config = dict(
    router_score='sigmoid',
    num_attention_heads=4,
    attn_scale=0.125,
    init_std_up=0.0289,
    final_lr_fraction=0.0,
    max_seq_len=256,
)
Below are experts of layer 2 (counted from 0) of a mixture-of-experts language model. Rows are named router (the router's row for the expert) and show model dimensions 0-255. Each number is 128 + 24 x the weight over its row's rms, rounded and kept within 0 to 255. Numbers have three digits each.
After each expert's rows: a language model's description of what the expert responds to. This comes from a sample of Wikipedia text that the model never trained on.

# expert 23
router:102133084111104118128117149143117088080129113097145110143169108131145158097119116105142099138154113139103154110098130143151140123130125129101116160054048101103152135130146155150115135125097089191125151139125131102134127113118127146136146079092142089143129150094128130170092157095147120151151139107132146121129114092106127129124125130085119075123090117190121122104136106136154116141100130099114134141113076071113141114101110115120150105146122117137149133163138151154111173117138130125150137138133164134101114165147121100151134190136148145092113103129103144141146116131147087143140137125141071147164122120135102132101081086149138098126106121144124145119122102111141110131141147135166071173085072148117135176181124119134129087132132143126122109099130104131128134134114115
It responds to: Century digits 19 or 20 starting a year, often after In or in dates, e.g. In 2009, 20 July 2019, 1891.

# expert 18
router:132145110126110175145132135090163098081085093146105101154153137128141208092093135132137173115138130130115099111101135122139094126110139148060108115168116122131102165118129124105122121132150112121113112132132123095146145144101143129133120135105143134127144155119104124117094120117129125168155154130156116117119127101109142108125123130119125088102097102131123128098126110127161124182172086128122120147144105089140165137118157143112150133101084142128193132095110131162154185081162126131120146161087139122090131135133089145159125147119119150082137114127106112132134089156109109145103149123147127151140139142121159141152120087144108081118109153116099150146139131106129150136145076173158107087118067166106127153164121096134083143141059157138160128134123118152156106112140149
It responds to: Endings like -ation, -ion, -ology, -ary in section headings and infobox labels: Educ(ation), Loc(ation), Personal information, vers(ion).

# expert 0
router:094155100109096111113182181162138107130084105123121099165134131119125152155121088126115103128114141124126133150112124151147136118134116122141127169088121104115147122146151095143156120149154120136175126131141101125139160130097144154125136093109154128141139131084122139149116150096133127196200145132149119116143130085118108131124097118128120133137126086176167121115128152132172099139112128121138108151095081072106152097127070128086129091109120131147164093141106098125180109136072117112148123164166146140168139134141156098145123186099144133106121107137099125144131132143156096145102145109148112089078132130147161148101090082091137118126120143110108146120155103099129098159144128145156115133107122098113121180131098106139145107112097130142132109154134094148086122111113102
It responds to: Leading pipes of table rows and first pieces of split words, like b in "b. 1942", p(atent), Billb(oard), br(anded).

# expert 8
router:106163077127118122124132148143164135081121099113141112143129134134153149118096112088117136144103149157092090093149161151184080146126162134135140166097121112150108147112130165166159117141115113125082169082167116097087112091123114114125148156106148137154151122134153106164128127142142160107175141107176126173139101145110115088129132100135111129119137172141146155114122127190155125107115114138148125128136119133132112112132136098103106148128121135179133097125135174117115153133157085123135120139150124146121100112148159079127122148136123153105114137140101138137127146143114152121152120141152168185154173149114091144121115124090138102114066137184100127145148091106133094117157128146124098125107132130095138163162191105114093157148107121152118114093150087143140109119153133
It responds to: Middle syllables of proper names, often South Asian or foreign, such as Kal(an), Can(ad)ian, Hisp(an)ics, Kun(ch)an, Kres(k)in.

# expert 17
router:077130109080114115120124115159116144091112129120155105139125150143133177127118100073149084139152096111133106165145135137125100107142148143155148132091084110090145121113132152112108124144106129155148150143109145121148125143113128132137144138137112153131148108111085142186072126106125136170133163126156139128128117094123162135124143144139096122140100146160140112093180135157183086150107109122141106123099131137121150122100072178128140112127106134174140105132151124147135129137177115110130133186144193124143129109150124129171138141123133147115122131132099156158123134120141133148140158143129114165114138078155158141144050100130163127135105127136149162130158092087123131131152101109143113123071098114134120139152131125135136104121097111150168081179143083130142113105177100
It responds to: Pipe cell separators in tables, plus semicolons, slashes and colons separating dates, coordinates and listed numbers.

# expert 6
router:088158101113124131116148138144131131065117112112171109136144135146186153118116121107132087088162116138094118125122129139176114136121125124124132137098018091107140159119142137127107117134139114174148106117112127105125143143116136125133144080106147123142127143119114158201107136100188136170155149129147136144123108105112101121128115127120110103124093123193142114096140077170160119147126116118146122142109116087131159118110099121122202124123112126136137089153116130104135148112139120119137144163142148132102137139137126133161130186133139144091128115129117145139140120140136103140128140138147061128137138141144099136114100051131117118129075135153120161155143101107133109120150127139162104140064075119094131134162128120144123118136110140150146106138141081139130112124152109
It responds to: Commas after "In 2012", colons in labelled lists, and first pieces of names or words after the or a: Wimbledon:, W(illy), del(ay).

# expert 22
router:111165066083110128134110137180176134087116119125109122143167126139158112092138135110114128120113091120088144152117120144134124123133171136074116110073082100107159106124128139131131129153142127100100087110121115089128128120084152105105129117115133139140151133141136158170066163084172120165137135072133141142139150116121107124152106133109115070135102158188124123109163100117138099172162140112150110122116097092110171138095119108096153097151109151146156084112102147120125113118133107123165191118130130121132113092108128145165102168153124148121133088125093138149155129133133112103137145133143131126124130131182141124134098087139136135128087116097112164160115133135150117117133142127165138129061115127099137146142094132134136069127122151123135152135138131136105122128141097
It responds to: Capital or lowercase opening consonants of words, mostly F, S, C, B, sc, sp: (sc)ientist, (S)errault, (F)riedman, (b)ootstrapping.

# expert 10
router:071159103107114124125142135136130132078119106116172110134150126141191154113111118102122077099168122145096112123122132139182113157120135129112135138100024097109141155116143134139102104138135107184151119119141114104131143140111138127127139098107141118136138131124111148188108136093163138174156142110154127141132106121094112123145112129125111109122101122195139120098137078170162116144126123120151118141106112086128150117106102124123208125124118121137143093145130125117137152119143114114131140160139153137101132148133132137152127170134139152096131120133110140150143114139146102138116144133141086141125136129140098142114103025115125122121084136151115167129139101111119107126150122145157095150060074109102131146161130119145118113135107141159150102136135078140125117130155102
It responds to: Spaces and pipes opening table cells before numbers, and capitalized first name pieces: Con(necticut), T(eams), Anderson Mes(a).

# expert 1
router:052155076118131121144122135137126156064147136127135108124140139122201143112129124118133107134157134156094121136143131137144111167117124115119148146092064065116126115123152141146117136145145123173145105115136117100118142134122143123121126090109153154125121180111125156180113129125127131182133145119160118140140120116122100136128118126089108099126085187186093108114142075194153089131126148097144131151081125073119133130122122125119142133136106128147117108148117129119157174130182124113136150138138173146129135125132121089161138152141132125124142097140100140154138120151133080123126128140134070137090140162140113111122102075121139141161100144141121159175125152108106111101140125140180093119089097113101126113159136140143138115138110140175158101116148098129140119137135122
It responds to: Subject pronouns and clause links like he, it, who, which, and, commas, often opening a clause after a comma or date phrase.

# expert 15
router:096073150107073097116112182147142117089143109094168081135163153127157140103119130096139141125139140150095091088152111145169129124164154136120111125111054080100142159131124146144129134142115135133127135124107149098130152089124150101103137106092124115131123147136123160184110098104147119165130146121132143136158116106134107113115146141117121131140089130170165107113122104161132128138145112149143130162147102091138161139098083126135166115130097107143105119124138122132113137134141115114136167116140149140139136146143109101188136154123142132109157063132101151113141151143139125120158171156141101143116143116135099140122077093150170144152119128144111134157140159105157121136170162133143154109088071120132137129102120159179129103149126164148141103104170068151092111098133131
It responds to: Determiners before a noun phrase: the, a, an, possessive 's, his, her, their, often after prepositions or Although.

# expert 21
router:111164108079128106146130125145144156130125134133146135153111086166168138095089099079162108150135146110124146138131146139147137158108140093123151119093137119117115111129128122127060111141110152154118095126126072108100130143119139109145119131116122123143129142140089114175131119155126140124133137148161159148053157112121082122136132143079093085112151184131110122131138162136154124166121127131172126158114130124158128129134117128132168130130124132126148071180116150160119177122142119104131132167134085161164100130155122156126142141137126170116075127144103185113163129149117173171103129126157160182139127147146076178143116108107108121127143142107111146123133129139137145106137137171135163123116121141139146066164149092161108103167148146154143106147134136125090116118129141
It responds to: Mid or final syllable pieces such as al, od, ary, ad, ost in names and words: Sonoda, Episodes, Radiohead, Metal, Boundary.

# expert 16
router:110161098105125125133125146145101148125131114146138133146156133133182147100101124084129085085164100152080111115105136138153101138132109141140155147111065122133111163135138158143133138149126092167140137109125089104110141160112138143113135101119155125132119107120138138177139153123173117147166145132165150156124161104075072140123122129135112109109087157207119139116126074117168126172100147121124128159102138130123161112094126116129159112146107118144154072145117129132126173137153114124154130149161167133107139145140105144136143165116136151097119112130125149145142135143110147131119164147142113150110118098161152159121094081133127098115074140175142151182143114091115094147152145118180128147077107134109107128135138137144117100147114135184144104115122088142110107104124085
It responds to: Periods closing sentences, often before The/He/In, plus closing parentheses, quotes and commas: creation., dollars)., government,.

# expert 2
router:143100087117127120106158124117114093104127128127120125130108131122164161107118114085171107110187110117071116094154133147183129114126147142100127164131105116102147128134118154162152109148123094134123095091131135091087127171116135122144135168106121151177146133146114118129126104106125133098150145108122118157089112103164112108142105122062105160109094154160123118178158160124176090120152143145140114122128146130182113133110159148117110122116084115110176116152128152167114124136082097123147088115119142131115135152161137127148119170162144144081105130137118177128165119140113109166128123113137144099148157156124119120122078156153106101157144109140077152108177125131121080097154121111149122142139108133119121123168148118167108141155128152129177120081137136163142111130163130
It responds to: Word-final suffixes ending in s or a, such as plurals and Latin endings: system(s), capabil(ities), papul(os)a, Ambassad(ors).

# expert 7
router:081162102105118128122144141143130129072117112115147108140145123148185151115111120108133078097163118143093111124120131142172110135127137125125134136097026092109143167120145134141111118137133108182146112120130125111114141140114124130131131083102144123129128132118115153207107139100170128168151146117153134141129096108106083125138110126125113104113088137188135122098145089168160120141125120122147115141105110084130157123113070119122210124125123118143141097148127128103132167119139107117142149162162156137103130148133131143158137174130132149097125121143104142143136117138142113140121144141141093132124145129139090166120105063137125109129072136143117166128139096108119114124144127150158106143052076112103128146157130119140122115138118143154145107128131071142132116134154102
It responds to: Closing or opening parentheses after year ranges, spaces in table cells, and capitalized word starts like R, P, Paul, South, ab.

# expert 9
router:105155089085099109122124116157113149083165113131135105141150136126147145130117116105126142087158131141108126152132128141136105149138120124145155139102045061100133133138169141110150133135140127164110127115114148100146162096121129134140141128116149101137125149123118126181122153070151123182164143122157128126127133099119143143141124132149103105144130147169100099095108099148173084186103123140112117150121133101102179117123098130122175126105084152109169079144120148067133169140115124117149148136135130148099157123128122135149127177110151134128118098133092155149140117130111108158107124107134085125140135166135108154128042109153122154150060154163124167114163084112133116136149111125123108131106083118106145171140120128148134105128104139132113099114147140142121121140144125
It responds to: Hyphens and en dashes, especially line-initial list bullets and compound joints like by-election, plus slash and or.

# expert 20
router:085147098106116122139140138141121120075120106111156109136151136150193152117115113103133081087169124143098112125124142144181119135122130129122129143087031092108138168120145143142111167141129114192150114115126130108125146136112133129131130087112149118133135124126117156194109139097194140168151147108155132140124109108105090127132119130119110101122088133189138118097141065169157116143121120113151118149105108086131157121111091133123188130122113120137145095147118129127127157119150120118144141169147155140097126141140118144155125181146130148096120116137107143142140110138118099142124137128143092124127137135135102152117102065126124116123082132140116167130142090112118120120148117155161087150064077108108129136161130123146115116135111139144142093132135076131130120122161111
It responds to: Assorted pieces: lowercase or capital M after a space, accented character bytes in foreign names, and words like both, two, even.

# expert 11
router:114120109133118116118142126109146110143115075095133109128149167170166164082107128114141087120138104084137107131136125124153143096135134116099121132142068078129136183094105095108091123156108151160155106090104146111135145151120137127130116100090131142120110108097144157146113188133151133136175168134164161107137111085082147121123140138168098138132142098146149100119134148121165139155148113108145119147104073097115144123123113121103115145108119110145111128131108134090106170139167116131167125191126156126096129129127130139153142146129138111103111134127077149090135130150108084135140171137139102128159120153136114160119105117117142167112073135138097159128136161098105131101154096163185131097095068092111141141143145126148112128110103129168137114137140100137158115115154098
It responds to: Prepositions such as of, in, to, for, by, on, after nouns or participles, e.g. Member of Parliament, flights to, dealt with.

# expert 14
router:066131102108136108144135125111129126064090085141144082138155139157176123134123119056170084129139157098100098136136127141154120141122139129097148128118082085124133129103123133180093126131091131164112122120137157107099118074120138142114153089120170127144128164138108155181106129072178129142133154123160139142117151132124115137134145131115134117138069127168153117133143117171158136118118145123156115133115120113114153135142131133113154109141113120131148132163131115089100135121151125107137164167162158136109149154140142157139138143110139110097138106138117164130146127158132111147121147085133137126112163114121086082129081109105146109143100148119092162122127083133103122124137127151177161154066107097085131127151121126136138085132093132170175085145148121154136147119154135
It responds to: Forms of be and have after a subject pronoun or noun: was, were, is, would be, have been, formed as.

# expert 4
router:100126151140131162104102126199179152154148102148164107153145125186112177116125123116144125110119133163082136077137153147094104116093160067119142129085111128137138135103163138141114108158153091099207173126071130103148144136099149126133123138109147117162134123141113128154123148122128136145106138101158150122071101158189137130136119099131110152112118153132102150145202095111140135113136104108143124134133110112140181122083136134136130155140111107137140173146127141169134136125138113120144147143141124167118082113142155160136113160130139123134069093150108185163155113156092115136115124094151105108160114122133140161117113158147117106134100130130145148141118119117159130115139093141138165166141086126110126134110144127138122110138141137154126133141149104145105113137136099
It responds to: Middle stem pieces of verbs and nouns after a prefix, before -ed/-ing/-ion endings: ev(ol)ve, per(form), a(im)s, gu(it)ar.

# expert 12
router:158152081126119115124115115126128131109092114117108092118075162158169145108083080106129107075150111144111141099143137153118130083145136136134131146077144058092122125121123125153124115142123156142124131109126104115105116156097147103123147162113126122128128098149118117153139101082188131140161158148138129176123097141150137131134119121117099115120121149154173108154183110139159073134115124157138135141154148084119136119114082132127131130129120125121136099159129149111133119117129119098172104169116141136176140114132118045144139163163138127138078115131078177163150122141071085134099107103130137122127155164122134131111126077131099113117093144141111136133121076124125148108161120133153094148125100160168141104143124117139106111127131145151171125165164135133140101145121117
It responds to: Final word pieces ending in -e or -ing, like Verd(e), Committ(ee), add(ing), sell(ing), Qualify(ing).

# expert 3
router:150178103091127154113140185167156160130126121129159093135134125142135132126106134112115101108135150131142152126117144136168120141129125101101130144106107071058150176137139129151113119147164123182162119116096131098156156112072178125143117082130126143123134140134095172136085110129150130154141154126155145138110098128153092139139105133082118145145109137175113110092136068138127115140114121116132082121117097133120163113066132103137110144137127137132147079164129158121155111105113101104149106148143128126139160122153133133127117168148124151128122145138106155132148117150128115142124092114146136125125112113147129151111075093126156097109081186155122119152179092131123133117150142160153130139112114149113115154124136139140127116167164129197138059125113124156111133118178109
It responds to: Digit pieces inside numbers such as coordinates, decimals, scores, dates and table statistics, e.g. 39.85, 129–138, May 26.

# expert 19
router:118191120106102120095143130131132101070120113128180113149134138134171154136111122090144088085164102155123118127137128149108117110133138121129134139092041099114124169117139146134104124131131098131122095149118109127117140126120155135135137066117146121149133176119101127170122152114158142191146156120159106140118097110146089145124108127120128149124120152187145116100152102166166122141124134125147122150136073118120147129106108119135117111123111135156144099149111166121118142117124121108134159149164141140103149133130140127165135145162123145103114120131116132169143122134165147120099112136138064115131126129106107095135097078140117140161053131169148195099129132094127149125148114140153114143079080091097114135187133116142116129128109128172153103122140088136131118145098124
It responds to: Single capitals and pieces inside acronyms and initialisms like SVU, ESPNU, PGT, plus U/O/N starts such as Uptown, United, up.